Experts of a small language model.
Training: a variant of Muon for the experts, 3606 steps.
Below are experts of layer 8 (counted from 0) of a mixture-of-experts language model. Rows are named router (the router's row for the expert), up (a neuron's input weights, with its number) and show model dimensions 128-255. Each number is 128 + 24 x the weight over its row's rms, rounded and kept within 0 to 255.
After each expert's rows: a language model's description of what the expert responds to. This comes from a sample of Wikipedia text that the model never trained on.

# expert 25
router [155 110  95  92 114 150  73 112 108 105  93 129 162 105 140 104 146 151 130 149 113 102 119 119 143  96 157 108 162 124 144 105 149  92  85 134 161 127 164  96 139 117 126 127 157 132 151 127 157 108 115 105 160 116 108 123  97  95  96  78 137 155 117  95 130 114 102 126 169  74 137 136 140 112 156 137 140 126 116 171 116  86 126 118  97 146 130 102 101  77 109 100  74 129 104 138  92 143 145 157 166 125 129  94 124  94 109 109  99 151 104 126  98 135 113 145 136 130  99 135 142 159 138 118 160  93 106 157]
up1 [142 159 142 157  93  92 160 145 163 102 167 162 166 114 164 132 134 116 138 143 122 122 155 128 140 103 158 174  93 154 114 129 103 125 114 116  92 158 133  85 134 110 193 107 159 111 126 143 134 108  99 145 157 109 100 103 130 133 119 134 146 122 113 109 129 105 106 111 136 127 148 132 139 127 126  88 131 143  87 105 145 121 134 123 118 137 114 100  94  73 120 104 128 131  97 148 121 193 151  92 157 147 136 101 121  94 113 127 125 106  78  82 150 120 106 130 177 134 109 147 114 114 111 148 158 111 146 117]
up2 [ 96 135 143 110 131 150 158 132 102  87 129 150 113 125 117 126 168 114 140 111 114 107 136  92  88 134 125 176 135 139 137 137  83 125 152 109 159 120 118 116 121 113 133 119 150 135 122  89 107 135 130 156  96 106 109 101  92 109 143 102 123 103 154 121 114 135 101 135 130  62 126 131 146 141 101 143 127 173 119 125 136  99  99 146 152 133 123 156 141 116 123  85 101 150  87 154 154 127 150 144 122 123  98 149  89 172 112 116 161  94 158  96 168 115 126 117 168 152  99  98 110 186 149 132 142 132 112 145]
up3 [109 119 125 113 133 134 120 104 107 129 161 101 153 112  73 110 123 126 163 112 176 179 134 125 106 126 130 167 109 120 155  92 157 117 104 117 152  97 150 147 101 113 164 152 147 130 166  96  97 140 140 124 108  68 114 107 115 120 100 137 135 125  97 103  60 151 156 138 127 122 157 120 151 103 130 117 136  85  96 106 124 119 125 135 102 103 123 159 114 129 144 110 119 185 149 133 137 114 136 137  87 126 135 125 116 109 146 149 131  92 161 133  99 140 158  64 113 142  95  96  87 115 119 125 128 104  91 140]
up4 [155 126 114 128 134 144 143  98  97 157 153  84 105 134 134 142  83 152 118 158 132  84 162 108 145 127 107 151 128 139 115 154 130 155 130 129 122 181 119  82 118 108 132 119  78 108 140 154 112 137 139  92 103  78  95 135 118 122 137  97 149  73 134 131 122 185 133  94 119 119  72 144 175 129 119  87 133 129 114 156 120 163 146 106 136 145 115 149 129 117 124 106 130  74 103 105 148 154 141 155 103 143  87 123 129  97 112 112  98 119 119  99 149 107 140 138  83 108  64 112 141 152 135 156 115 124 112 141]
up5 [181 137 181 135  95  95  93 112 127 111 108 129 141 112 164 138 137  95 127 152  92  86  95 180 149 145 103 142 118 151 137 116 116 155 142 139 167  91 138 137 140 116 115 151 159  76 144 144  88  86 151 139  82 132 115 120 150 106 134  63 142  93 117 148 133 159 157 138 137 125 126 148 103 141 101 115 145 164 116 123 143 118 115 137 172 146 105 124  93 114 129  92 117  88  92 130 125 150 129 161 150 133 145 142 122 119 128 104 159 156 126 141 112 109 153 131 133 115 134  86 106 158 146 116 110 115 135 148]
It responds to: Space-carrying pieces and century phrases

# expert 51
router [168 131 171 114 110  83 133 110 117 119 144 115 115 148 156 138 165 111  90 108 181 151 158  93 165 160 127 166 139 151 110 108 123 144 144 141 161 115 133 126 105 157  82 126 111 103 137 159 166 124 129 139 108 111 172 105 163  89 152 140 117 127 112 100 143 108 103 144 163 146 132  92  89 173 137 158 136 152 150 101 156 127 122 125 139 109 140  93 131 149 142 100  95 121 103 166 123 117 145 116 121 143 136 113 173 147  83 159 116 139  70 115  95 104 121 111 115 163 140 142 106 106 130 159 131 135  83 143]
up1 [151 153 147 149 122  93 106 130 103  95 125 144 142 124 132 106 159  96 140  83 148 122  96 118 140 145  94 139 130 162 124 100 108 124 132 127 115 136 121 143 178 109  99 182 141 134 127 120 132 135 109 123 149 174 124 131 136 123 106 141 162 168 120 124 127 124 109  99 123  90 105 134 111 153 104 157 136 182 106 116 181 101 123 158 131 148 107  81 175  63  97 115 126  95 111 144 135 147 103 120 112 121 146  88 111  97 179 130 106 127 168 136 135 140 104 154 156 148 120 112 143 145  86 146 141 139 109 112]
up2 [142 163 126 134  93 121 104 134 130 142 134 105 126 143 118 197 128 173 159 121 108 138 138 143 169 165 112 155 160 148 157 143 103 105 151 115 123 145 121 128 149 104  87 136 158 109  96 149 128  90 144 135 160 127 139 131 110 121 124 133 139  84 153 118 184 143 165 128 118 172 118 141  94 136 135 119 169 132 143 131 154 121 131 145  97 151 127 121 112 155  82 115 144 115 117 159 154 102 146 119 195 149 164 135  84 156  67 156 109 182 104 112 144  97 115 110  99  97 132 162 149 137 131 141 123 125 109 106]
up3 [137 123 130 105 116 145 119 165 114 158 147 143 143 148 122 103  86 159 167 117 116 147 123  68  98 123  81 105 124 134 101 117 101  93 180 132 128 113 138  96 145 130 130 113 121 128  88 130 126  94 146  94 156 154 149  88 117 120 130 142 130 115 134 124 131 137 100 116 141 166 133 144 161 164 129 141 100 123 176 129 120 129 162 144 154  85  88 113 170 120 146 153 120 165  93  95 116 116 116  95 140 169 106 162 154 171 115  87 134 178 131 110 100 112 126 141 126 126 109 135 104  94 118 151 121 107 133  88]
up4 [107 118 101 131 136 118 153  91 104 112 102 126 136 127  85 137 158 144 118 121 149 106 142 141 103 144 127 125 158 133 154 117  82 129 156  78 115 164 152 134 133 113 132 118 108 123  84  97 160 136 188 147 135 132 106 140 146 184 113 137 131 136  83 148 111 160 139 107 132 122 187  81 109 178 115 111 116 101 133 149 156 125 132 148 106 119 137  95  94 121 117  95  72  98 128 149  66  73 116  97 103 127 150 108 163 131 128 113 182 127 116  96 120 164 124 129 136 147  87 114 176 126 111 102 105 105 153 139]
up5 [139 136 129 154 147 104  99 119 154 104 108 119 154 159  99 121 147 129 130 128 115 110  75 108 143 166 144 116 143  82 110  99 130  99 151 145 144 150 127 110 150 115 108 122 129 147 126 123 119 141 125 146 136 173 113 125 179  67  93 117 154 166 151  93  94 161  88 141 127 107 159 123 105 151 123 106 110 108  84 129  98 129 141 137 104 109 154 100 103 183 116 106 121 142 133 169 104 117 131 173 158 163 151  96 105 182 134 149 108 125 116 146 127 151 155 146 175 110 167 142  92  97 129 140 134 135 172 126]
It responds to: Line breaks in lists

# expert 36
router [163 114 161 144 141 184 125 125 152 122 149 150 132 108 125 103  93 175 122 128 158 116 118 147 165 133 103 122 141 136 142  91  98  64 113 128 185 111 163 140 128 130 105 110 155 135 138 123 111 118 141 160 111 165  91 142 130 124 123 152  94 131 128 130 154 147 118 154 126 129 150 164 113 167 144 144 119 121 125 143 156 118 116 133  93 130 122 113 118 170 149 142 133 153 151 142 109 134  80 122 183 103 144  99 149  90 150 146 109 137  86 126 110 159 137 151 119 123 107 141 116 128 108 133 128 105 129 166]
up2 [152 120 145 116 106  86 167 133 103 162 124 145 178 134 114 125 152 122 145  86 173 139 130 153 127 106 130 122 105 117 128 115 105 121 117  81 136 145 164 157 150 107 106 190 109  76 149 147 142 159 154 120 142 169  99 148 128 103 100 154 101 142 144 136 161 149 120 150 120 137 108  86 123 144 126  90 146 110 136 103 120 133 130 113 115 149 165 113 104 139 119 132 127 152  80 112  99 144 118 119 129 152 137 122 155 107 105 113 126 105 128 105  88 159  87 125 130 133 142 155  83 102 113 142 169 133 133 118]
up3 [ 78 136 107 141 128 159 113 126 143 128 123 144 108  80 152 133 122 120  92 167 152 115 100 132 182 121 119  98  98 159 138 120 149 115 117 103 121 157 134 192  92 137  96 125 122 151 120 134 127 128 124 137 142 114 133 155 101 108 107  97 114 136 206 114 105 126 118 148 102  77 144 124 153 143 128  96 102 111 118 110 149 142 123 104 122  95 132 144 167 204 156 115 134 118 159 122 126 105 101 116 122 147 103 121 114 111 125  94 153 129 145 157 188 132 108 138 138 114 149  90 145 122  75  85 133  87 135 136]
up4 [119 131 162 147 168  58 159 122 116 122 121  90 149 145 132 102 121 137  87 141  90 151 145 122 145 136 107 113 114 135 125 135  84 128 161 153  85 160 188 169 130 107 109 120 161  71  78 126 130 122 106 123 117 159 110 121 133 132 129 101 162 149  90 144 157 104 143 131 138 144  98 147 159 132 135  85 152 172 127  94  89 108 124  89 135 141 106 118 123  91 115 108 122 168 107  78 152 156 127 174 117 157 162 147 145 100 118 129 103 132  80 118 155 133 126 132 145 150 121 177 110 134 118 144 146 120 116 129]
up5 [173 129 130  96 159  97 130  86 158 125 115 109 158 121 115  93 135 151  97  87 129 156 114 143 119 120 161 176 110 140 106 161 124 124 125 131 130 116 112 130 137 135 122  94 125  90 115 106 171 140 133  99 150 121 145 140 147 129 124 156 103  86 138 108 135 150 159 123 116 146 140 110 135 137 135 140 156 116 164 105  93 130 164 156 123 116 122 124 155 112 120 110  74 133 114 112 155 104 147 162 114 164 147 185 123 104 124 122 186 140 112 103  95 131 126 157 150 137  80 147 126 125 123 145 116 141  96 148]
up6 [101 126  93 144  79 150 125 110 129 186 119 116  89 118 178 132 117 125 130 132 134  88 137 131 100 138 126 100 110 123 142 136 111  91 115 113 117 106 145 157 115 128 144  88 153 123 123 140 143 127 132 173  91 127  63 112  95 156 168 138 132 157  73 115 166 125 120  77 139 118 128 139 102  80 140 143 123 100  90  80 127 142 113 102 131 104 157  97 121 154 168 126 169  99 173 133 129 144 100  92 125 136  64 132 135 105 162 122 154 122 153  72 108 148 145  99 130 128 177 150 138 131 113 139 107 133 117 129]
It responds to: In and possessives

# expert 63
router [117 118 139 152 107 105 136 133 148 120  81 132 133 132 113 175 108 125 130 127 157 112 145 151 138 129 107 130 131 158 132 149 131 157 129 120 111 136 129 162 189 139 126 115 136 148 146 139 131 117 132 147 150 113 135 151 140 118  77 130 114 133 109 125 130 166 106 163 109  97 119  80 128 156 109 117 159 136 112 135 100  88 176 116  85 142 112 174 141 142 138  90 123 122 128 101 135  73 118 131 149 106 173  98 128 103 189 107 128 106 167 119 115 128 132 114 127 138 143 136 148 120 125 148 157 102 114 165]
up0 [125 118 155 167 106  98 135 147 147 153 101 116 118 120 100 132 140 122 121 121 131 134  95 153  77 108 130 154 117 114 125 104 117 125 128 118 138 126 120 150 157 119 157 101 126 166 151 122 112 177 106 121 119 138 129  96  99 130 110 148 118 132 123 126 137 120 138 138 107 103 100 113 112 137 177  75 115 113 105 128 148  85 134 163 112 162 155 142 141 123 120 138 103 156 130 175 120 140 151  77 204  79 103 139 157 128 102  85  96 147 128  97 135 104 117 110 118  85 131 103 154 124 113 138  89 124 111 134]
up1 [184 106 131 146  71  75  90 110  95 147  94 147  86 128 166 108 135 108 110 104 144 113 129 144 118 149 119 127 105 112 135 115 126 116 129  97 117  87 100 124 109  92 134  87 164 142 105 132 155 103 160 142  94 134 131 103 135 126 139 126 145 129 140 182 125 108 113 115 118 175  94 143 161 112 134 149 164 155 138 153 158 101 132 160 163 129 135 147 114 128 141 164 128 144 145 154 115 133 138 121 101 140 129 134 172 170 106 133 192 132 119 122 115 111 128 137  88 159 120 123 180 145 122 127 154 138 121 142]
up2 [165 132  98  72 134 130 121 136 133 120 141 128 147 127 136 160  84 135 135 112 137 162  88 156 147 153 105 138 116 100 102 164  97 117  96 150  84 144 140  82 109 159 135 143 112 145 150 137 114 158 108 159 154 124 133 117  85 103 149 140  69 159 130  54 121 126 112 153 137 141 163 203 118 126 130  59  73  89 130  99 103 129 117  97 118 137 129 168 124 163 108 157 104 118  89 141 128 143 118  90 119 156 145 125 133 116 111 132 111 164 152 113 143 114 117 119 126 137 171  90 151 111 121 145 147 122 129 149]
up3 [146  81 125 167 130 138  65  69 143 116  86 130 155 159 140 100 164 158 173 115 138 150  98 103  99 120 132 147 102 136 100 123  84 155 112 116 125 126 154  95 132 149 129  67  72 123 126 143 104 146 103  89 153 150 131 115 123 107 115 156 156 178 113 150 128 113 117 115  81 112 132 127 126 157 114 115 130 110 123  99 114 153 121 130 117 117 149 155 118  96 124 159 129 109 172 162 127 132 112 157 123  86 133 111 157 131  87 107 138 155 141  95 133  96 103  87 160 139 128 122 185 142  95 142  95 131  99 154]
up4 [163 128 155 111 132 100 105 135 143 170 140 108 122 159 155 133 113 115  95 146 104 173 120 171 164 158 126 164 123 102 167 129 100 120 118  94 123 128 128 163 170 110 120  83  95  93  80 132 102 137 133 108 185 138 115 103 147 121 134 140 112 113 128  97 136 121 165 128 134 143 107 132 127 129 168  84 163 162  83 116 118 122 104  96 128 101 117 157 132 150 106 118 154  88 157 129 106 167 124 142 162 114 171 100 115 121 134 157 150 110 117 160 173 106 170 104 140 128 122 138 142  97 121 122 163  96 171 129]
It responds to: Prepositions after verbs

# expert 0
router [ 89 116 157 125 106  78 153 149 125  77 131 116 137 135  97 139 115 157 110 169  88 106 161 121 160 109 124 139 125 135 107 145 123 102 141 164 186 144 150 109 102 153 163 113 145 118 131 121 122 159 116 123 137 121 121 135 133 149 103 106  97  94 105 119 128 163 146  95 147 135 164 162 136 124 144 107  91 102 103  92 124 176 108 121 151 162 136  95 150 135 147 149 121 118 135 153  95 132 141 112 111 117 145 139 105 140 130 130 124  90 122 146 159 130  89 130 170 136 143 134  88 121 107 173 147 154 158 130]
up0 [122 136 133 128 118 126 138 121 114 109 141 169  98 147 116 115 115  99 121 132 141 137 128 127 134 156 103  95 103 141 113 163 117  72 129 156 143 120 131 131 114 121 140 113 126  76 125 132 124 149 126 136 116 112 141 140 144  93 138 127 115  93 129 129 109 156 115  92 117 129 141  92 120 133 138 153 193 115 130 140 157 121 129 110 112 123 136 135 143 129 184 149 137 129 100 146 116 110 159 106 117 127  84 120 140 123 134 159 142  93 141  95 137  96 116 123 193 148 151 116 148  92  65 146 129 124 130 119]
up1 [133 126 107 129  90 126 159 125 122 143 112  68 118 145 114 147 102 143 110 122 114  82 150 128 149 128 147 138  79 155 130 114 112 180 180 142 121 158 153 153 170 128 146 116 135 116 176  90 156 157 163 111 127  81 141 112 135 116 122 128  65 104 158 134 111 139 123 104 110 149 139 134  92 149 153 126 140 141 140 126 108 123 151 137 142 105 133 124 140 104 116 145 118 159 141 119 173 135 165 135  85 122 125 140 142 190 146 115 174  95 166 156 105 148 116 139 105 107 137 121 177 109 154 175 124 142 112 141]
up2 [118 151 128  80 137 177 131 140 127 116 124 134 167 159 133 152 121 126 127 117 148 127 144 144 183 141 122 152 100 153  95 110 144 133 143 144 117 126 110 173  95 106 119 133 133 100 121 143 166 151 141 138 151 153 138 141 138 135 135 141 130 100 118 119 119 126 130 110  95 127 107 114  96 138  97 107 121 130 109 118 182  78 111 130 118 124 177  94 140 141 110  88 147 112 170 114 156 104 165 124 128 138 116 142 155 164 113 112 139 143 140 107 130 131 113  92 192 102 173 149 112 109 146 104 127 100 128  96]
up3 [118 153 132 113 121 136 130 171 149 119 124 150 123 104  96 128 126 123 126 137 134  93 117 140 126 148 117 119 140 122 143  77 135 101  91 125  83 167 120 136 153 148 158 140 142 116  87 146 110 102  61 147 148 150 138 105 112 126 103 143 119 117 119 110 130 133 138 107 145  81 143 137 117 138 123  97 100 131 115 137 110 123 141 183 129 133 111  90 136 142 105  87 104 173 109  94 105 157 122 117  96 117 130 139 128 168  99 130 162 138 127 115 121 159  72 133 132 146 129  85 155 132 126 116 120 142 151 174]
up4 [138 138 146 153 156 118 161 145  70 145 123 126 113 120 126 151 107 149 148  69 109 107 126 125 171  88 100 103  93 138 160 112 154 111 100 108 118 112 162 106 147 115 165 122 161 103 142 117 131 168 134 117 130 128 145 148 186 107 152 115 126 121 119 120 128 127 112 122 136  84 156 127 100 174 127 133 102  92 132 125 128 145 143 135 122 174 140  82 120 117 153 146  97 108 157 129 118 129 152  98 144 147 127 148 102 106 104 123 130 143 160  95 155  95 155 128  83 145 109 195 156 101 140 131 108 137 190 137]
It responds to: Abstract and common nouns

# expert 35
router [129 113  70 163 144 101 128 157 161  74 102 120 112  98 160 121 183 143 184 119 131 159 155 147 122 160 105 126 122 140  87 136 144 112  92 132 116  82 148 145 148 158 129 134 135 129 136 140 143 124 103  96 103 128 154 128 128 134 129 151 154 168 102 133 130 126 128 103  94 124 147 119 110 106 176 139 188 152 106 151 117 159 153 139  93 157  99 148 158 109 161 122  92 130 134 126  89 146 154 139  94 182 108 144 120  88 153 143 118 129 128 105 105 136  87 108 131 147 147 103  81 110 134 127 114 196 152 139]
up0 [150 153 122 137 103 102  99 119 142 148 106 129 141 140 174 119 130 143 174 130 132 131 165 141 149 124  99 154 137 105 104 104 136  96 136 113 139 116 133 198 113 125 116 141 152 153  94  75 150 124  82 143 103 150 125 126 121 133 157 124 158 141 178 115 124 116 100 160  90 103 186 114 122 134 178 167 137 141 103 140 129 153 132 155  62 122 121 114 154 121 150 111 137 141 117 118 133 143 129 124 131 173 132 127 129  76 136 122 126 105 107 134 115 133 126 106 105 129 101 131  69 113 122 177 118 121 123 185]
up1 [139 131 116 113 118 143 109  96 100 143 117 125  94 148 125  85 144 144 150  91 111 143 160  74 149 114 137 125 118 131 175 157 156 162 138 109 139 112 126 112 109 141 144 139 131 101 115  96 151 130 110 102 148 127 137 139  81 148 140 111 129 121 142 104 145 116 119 107  92  94  97 145 100 112  95 133 134 141  89  89 140 195 167 147 105  88 120  82 128 167 126 162  90 122 115 109 123  92  83  80 126 158  79 107 114 136 117 134 134 151 112 124 124 116 110 155 166 108 134 114 103 173 152 115 127 146 130 117]
up2 [173 127  97 121 142 139 125 122 134 158 174 111 126 120 134 105 203 104 167 139 130 104 145 118 127 153 118 124 153 134  94 113 157  90 125 111  78 154 123 150 151 151 101 144 114 113 115 113 143 139 111 132 161 170 126 138  98 103  91 104 120 141 137 118 120 117 193 116 118 117 121 154 138  99 112  82  95 107 145 144  99 121 124 152 162 146 102 112 167 143 145 129 132 127  93 127 104 126 122 138 133 123 115 139 144 102 137 140 125  78 135 114 106 159 105 127 139 167 136 116 150 113  94  94 121 175 112 154]
up3 [ 96 106  94 114 128 115 125 123 154 106  79 130 118 110 142 168 104 133 135 153 123 126  88 131 168  97 120 142 150 114 119 158  89  98 128 109 159  98 119 117 129 109  95 114 143 168 153 128  97 155 150 167 135 124 132 144 120 134 125 136 138 154  70 149  95  97 150 102 100  88 143 115 148  97 137 109 150 152 124 131 162  62 130 122  97  74 157 113 130 118 116 160 132 120 178 139  69 139 174 124 158 143  77 107 150 120 129 111 147 118 143 127 126 125  89 116  74 124 132 155 137 142 113 133 108 129 118 159]
up4 [112 123  79 136 121 151 107 110 109 160 108 111 117 122 113 132 131 102 136 109 129 128  96 145 136 116 152 138 163 148 162 132 104 109 100 130  98 151 127 159 129 125 136 126 123 115 125 128 138  60 142 114 149 103 131 126 111 160 115 107 139 115 143 176 150 156 125 128 130 136 139  85  88 146  96 100  88 117  81 147 164 145 143 101  96 127 106 130 141 104 149 131 155 131 114  88  92 147 139  99 138 145 127 103 131 131  98 147 127 183 144 126 136 120 115 112  60 127 135 116 119 125 138 131 130 144 166 122]
It responds to: Materials and physical nouns

# expert 30
router [141 160 123 180 115 208 150  96 159 144 129 101 108  75 166 128 135 177 138 141 145 156  97 167 117 140 118 163 126 136 123 127 132 175 138 153 175 112 156 109  90 122 145 173 170 111 133 143 133 110 135 143 184 137 141 148 101 132 114 145 124  93 137 171 126  91 149 122  82 112 120 115 144 180 121  93 101 138 120 102 153 127 102 100 112 103 145 111  77 124 165 128  95 134 112 137 143 141 124 120 171 125 113 122 159 108 147 140 153 186 135  78 132 133 137 143 103 109  93 158 149 136 145 136 130 110 114 131]
up3 [125 137 145  80 109 118 130  98 149 134 156 147 136 136 134 145 131  99 171 124 155 124 100 148 122 154 138 159  97 123 142 115 124 159 106 112 146 166 129 117 111 140 168 150 140 154  90 138 141 177 167 162 174 155 128 126  84 142 124 141 135 137 119 162  84 138  80 173 153 164 136 180  75 105  93  93  93 146  61 100 162  96 135 142 114 113 123 150 119 126  84  97 128 104 121 120 123 136 160 119 137 130 139 133 105 150  61 123 135 112 127 136 134 134 144  92 148 145 123 130 152  73 127 142 109 123 155 135]
up4 [ 79  84 148 133 149  70 110 101 173 121 171 145 114 137 131 104 125 116  97  99 138 142 152  83 156 130 105  99 140 119 116 168 117 113 131 138 169 156 153 137 120 123 139 106  96 148 161 152 157 132 128 117  82 128 143 139 102 156 119 177 127 112  94 122 140 147 120 107 140 134 117 141 115 124 119 124 153 127 155 124 125 160 117 165 186 138 121 145 113 136 104 145 160  91 153 144 167 159 130  99 127 121 149 132 144 157 157 143 134  86 130 142 113  96 128  98 123 129 147 110 153  98 140 129 106 111  64 106]
up5 [121 112 149 136 162 114 176 149  70 121 110 155 144 125 127 119 138 135 100 123 137 135 163 133 113 118 100 140  97 105 148 167 146  95 134 129 167 121 137 141 119 138 108 115 128 129 111 138 115 155 146 160 107 101 132 109 120  98 125 126  84 126 130 112 119 122 108 166 121 124 114 159 155 131  79 136 128 127 121 120  94 124 150 118 168 156 116 149 138 125 138 133 133 103 173  92 152 154 134 136  84 138 178 150  97 171 130 181 140 164 121 135 129  95  89 147 113 142 126  97 138 114 137 123 107 129 135 112]
up6 [136 146 133 119 144 140 158 101 157  78  79  72 100 107 156 109 135 143 131 151 155 160 118 136 128 127 113 106 155 138 149 160 100 148 128 170 172 135 107 128 118 156 131 164 137 143 133 122 114 107 140 112 146 118 191 110 101 100 136 120 115 144 137 107 104 115  87 140 146 164 128 169 115 147 139 131 142 121 117 113 120 140 120  79 155 176 113 134 132 126 152 152 109 107 142 105 145 100 138 151  81 133 142 169 143 116  84 141 163 130 148 139 137 106 129 152  79  99 113 139 111 139 140 151 124 149 125 106]
up7 [ 89  98 112 160 141 141  96 147 122  84  95 124 149 131 137 134 140 127 181 140 138  75  81 147 136 131 121 155 134 127 123 133 145 130 132 130 155 138 108 144 104 130 166 149  86 126 107 126 121 114 107 126 169  95 123 139 105 178 124 123 133 113  79 130 135 113 100 148 143 133 176 104 170 140 179 127 114 138 120 171 150 118 142 123 139 118  65 133 135 117 129 105 111 132  89 119 106  85 134 100 158 128  93 155 167 145 109 122 142 143 163  70  96 148 161 117 152 121 119 129 113 126 141 119 121 179 153 152]
It responds to: Definite article phrases

# expert 28
router [152 118 169 121 147 155  90  97 117 154 158  88 151 120 153 129 133 142 133 172 133 123 137 170 112 109 129 165 100 166 123 126 118 157 180 171 150 126 180 122 113  78 174 154 165 128 112  82 105 165  66 120 172 145 126 159 113 107 146 160 141  93 144 122 143 122 147 119 129 130 121 127 139 154 112 128 106 111 123 119 128 149 137 108 104 122 148 131 111 136 124 136  76 157 114 175 163 122 132 110 107 120  73 132 128 137 125 112 141 184 123 146  89 113 164 145 101 115 105 138 145 142 132 131 133 111 155 119]
up1 [140 130 163 175 103 116  87 102 111 119 145 119 150 117 103  91 124 148 135 168  98 123 116 145 140 103 146 135 124 143 172  92 131  86 135 107 121 147 140 112  95 133 151 161 145 113 143 112 146 120 121 100 164 137 100  97 170 100 148 161 127 121 111 109 112 104 145 147 117 165 140 136 139 140 151 128 182  89 135 119  94 109 137 104 127 111 162 104 107 122 138 135 105 129 142 130 120 178  98 136 131 153 107 113 131  84 130 117 138 107 109 118 150  91 167 100 134 102  66 132 164 129 152 128 166 163 103 148]
up2 [124 123 126  99 157 144 110 104 169 111 110 117 132 138 184 152 108 145 120 136 172 120  85 104 100 158 161 105 102 107 102 141 144 107 159  90 100 149 114 124 106 146 135 123 141 109 100 139 138 159 114 120 162 126 108 140 135 148 197  96 111  89 139 154 141 138 167 142 124 110 107 108 116 126 163 181 139 128 144  77 151 151 130  84 141 158 176 122 133 184 184 119 141 149  99 164 128 129 144 145 137 150 120 113 120 146 128 161 122 135 103  96 103 125 114 120 112  93 159 150 143 125 117  91 160 112  96  88]
up3 [134  98 127 115 120 168  80 117 132 175 138 100 129 105 109 105 120 124 110 148 125 116  64 128 168 123 120 152  96 119 125  98 144 138 153 116 180 136 109 143 125 142 162 141  98 116 143  88 106 161  94 126 150 155 128 148 143 123 129 107 161  97 158 199 131 154 159 158 136 105  96  96 110 166 164 108 132 147 155 173 123 120 136 177 154 125 125 164 153 127 111 135 157 155 126 119 148 127 141 149 144 111  94 137 138  91 109 115 102 130 103 117 143 165 145 124 166 141 104 103 144 129 148 115 157 127 116 128]
up4 [102 118 121 112 118 140 134 111 148 123  97 109 111 156  87 137 109 124 146 140 150 170 104 153 104 136 112 123  85 149 166 124 157 137 133  98 181 135 101 117 114 140 144 156 138 130 103 145 122 126 125 144 160 129 120 171  86  98 116 136  63 112 145  94 113 169 149 104 133 122 115 105 192 119 153 138 122 113 154 102 147 130 156  83 109 118 153  83 150 143 118 131  78 108 106 116 170 110  82 112 112 121  98 104  97 112 195 119 134  94  92 154 131 129 135 105 116  96 137 132 148 148 112 120 139 106 143  86]
up5 [153 121 149 122 141 186 122  99 115 136 131 101 142  95 188 130 171 120 140 106 111  85 111 144 130 156 156 147 137 149 116 119 167 141 113 157 128 140 146 124 146 101 145 105 106  88 159 108 125 122 144 118 106 163 175  98  97 105 182 135 120 136 140  99 131 152 138 150 169  96 115 108 138 114  82 161 112 117 100 148 115 147 151 125 135 109 163 120  70 132 137 144  89 103 107 111 163 122 122 144 150 131 136 125 128 136 147  87 151 138 166 147  75  69 137 149 133 118 134 137  90 130  79  98 155 139 137 123]
It responds to: Articles and title starts

# expert 3
router [ 95 131 155 204  91 143 162 132 108 135 132 121 159 170 118 137  79 111  97 108 138 126 122 107 154 131 169  82  95 134 128 146 126 137 155 129 207 117 141 101 118 101  65 127 168 126 118 121 141 140 122 119 139 104 121 116 137 119 125 161 133 136 160 114 144 103 172 105 157 160 116  90 115 179 148 117 101 132 118 152 125 151 158 139 146 150 103 110 163 115 121 131 129 126 158 121 120 154 153 137 125 158 106 114 101 126  90 136  88 141  92 147 160 134 119 124  96 138 131 122 125 128 146 137 127 132 135 109]
up1 [143  64  99  99 141 142 129 131 144 143 139 126  92 175 124 126 101 106 121 147 122  93 135  64 167 147 133 111 140 155 149 143 139 127 124 112 135 155 149 122 148 102 138 112 120 142 115  98  95 149  95 150 118  96 128 110 100  89 109  95 117 125 156 131 160 147 140 134 124 141 115 133 151 137 124 117 164 107 130 106  72  78 106 159 136 118 155 124 115 162 115  89 135 138 127  79 147 156 115 113 137 143 131 170 131 111 143 118 147 144 161 100 155 157  83 133 147 153 109  99 119 141 138 102 127 162 148 102]
up2 [126 130 152 132 127 146 101 155 126 116 136 135 137 151 106 123 170  98 108  81 164 155 109 132 119 129 125  94 102 177 140 138 117 134  91 126 128 101 160 114 147 147 118 116 134 122 107 128 131 121 129  91 121 119 136 163 144 135  95 154 149 116 143 143  57  91 124 132 140 106  85 114 110 100  82 156 135 143 142 163 125 161 130 112 158  99 115 100 174 134 126 120 115 143 130 150 124 157 102 105 113 100 126  72 141 122 116 148 120 135 100 113 114  53 120  85 125  94 149 153 165 144 155 137 109 137 156 129]
up3 [110 174 101 148 139 119 107 107 155 144 136 110 132 108 102 145 141 141 153  99 124 144 122 154 159 152 147  77 111 143 120 138 165 138 111 143 121 121 111 109 150 105 109 154 131 104 114 107 134 122 114 136 148 155  56 101  78 136 109 138 112 101 111 129 166 106 133 140 142 145  88  96 147 151 147 103 172 105 160 119 170  90 110 167 170 135 123  87 165 132 154 132 120 183 139  94 152 131 131  87  85 123 132  94  95 130 177 156 118 154 104 111 141 105 157 125 134 118 126 103 123 120  94 120 132 127 147 118]
up4 [116 114 136 121  93 133 157 156 142 137 102 113 161 134 116 134  97 144 111 128 132 109 146 130 102 152 103 148 107 131 136 115 150 140  97  87 139 114 151 152 109 115 129 124 176 154 127 129 136 126 167 131 148 118 101 111 118 150 122  94 129 148 140 147 127 120 159 113 150 193 114 145 102 102 170 133 122 128  81 135  89 102  88  99 108 127 127 115 108  93 124  96 129 147 102 118 105 157 143 124 118 170 118 157  66  93 110 121 151 106 106 166 118 129 130  46 108 158 105 157 104 128 144  69 118 136 118 104]
up5 [163  85 148 172 115 109 115 126 109 100  94 102 135 141 108 123  98 139 124 132  89  86 183 161 115 127 112 131 129 164 121 147 135 132 137  96 108 122 143 134 131 120 126 165 205 142  97 119 111 161 128 117 168 102 144 117 150 104 120 142 124 132 149  90  82  83 129 134 143 107 135 106 133 146 166 130  93 123  98 166 123 129 146 115 131 145 118 105 142 113 131 124 131 139 137  93 168 150 181 117 140 112 148 155 104 127 124 171  96 152 138 118 115 149 161 102 128 114 146 111  99 105 125 102 164 135 159 124]
It responds to: Mid-word l-syllables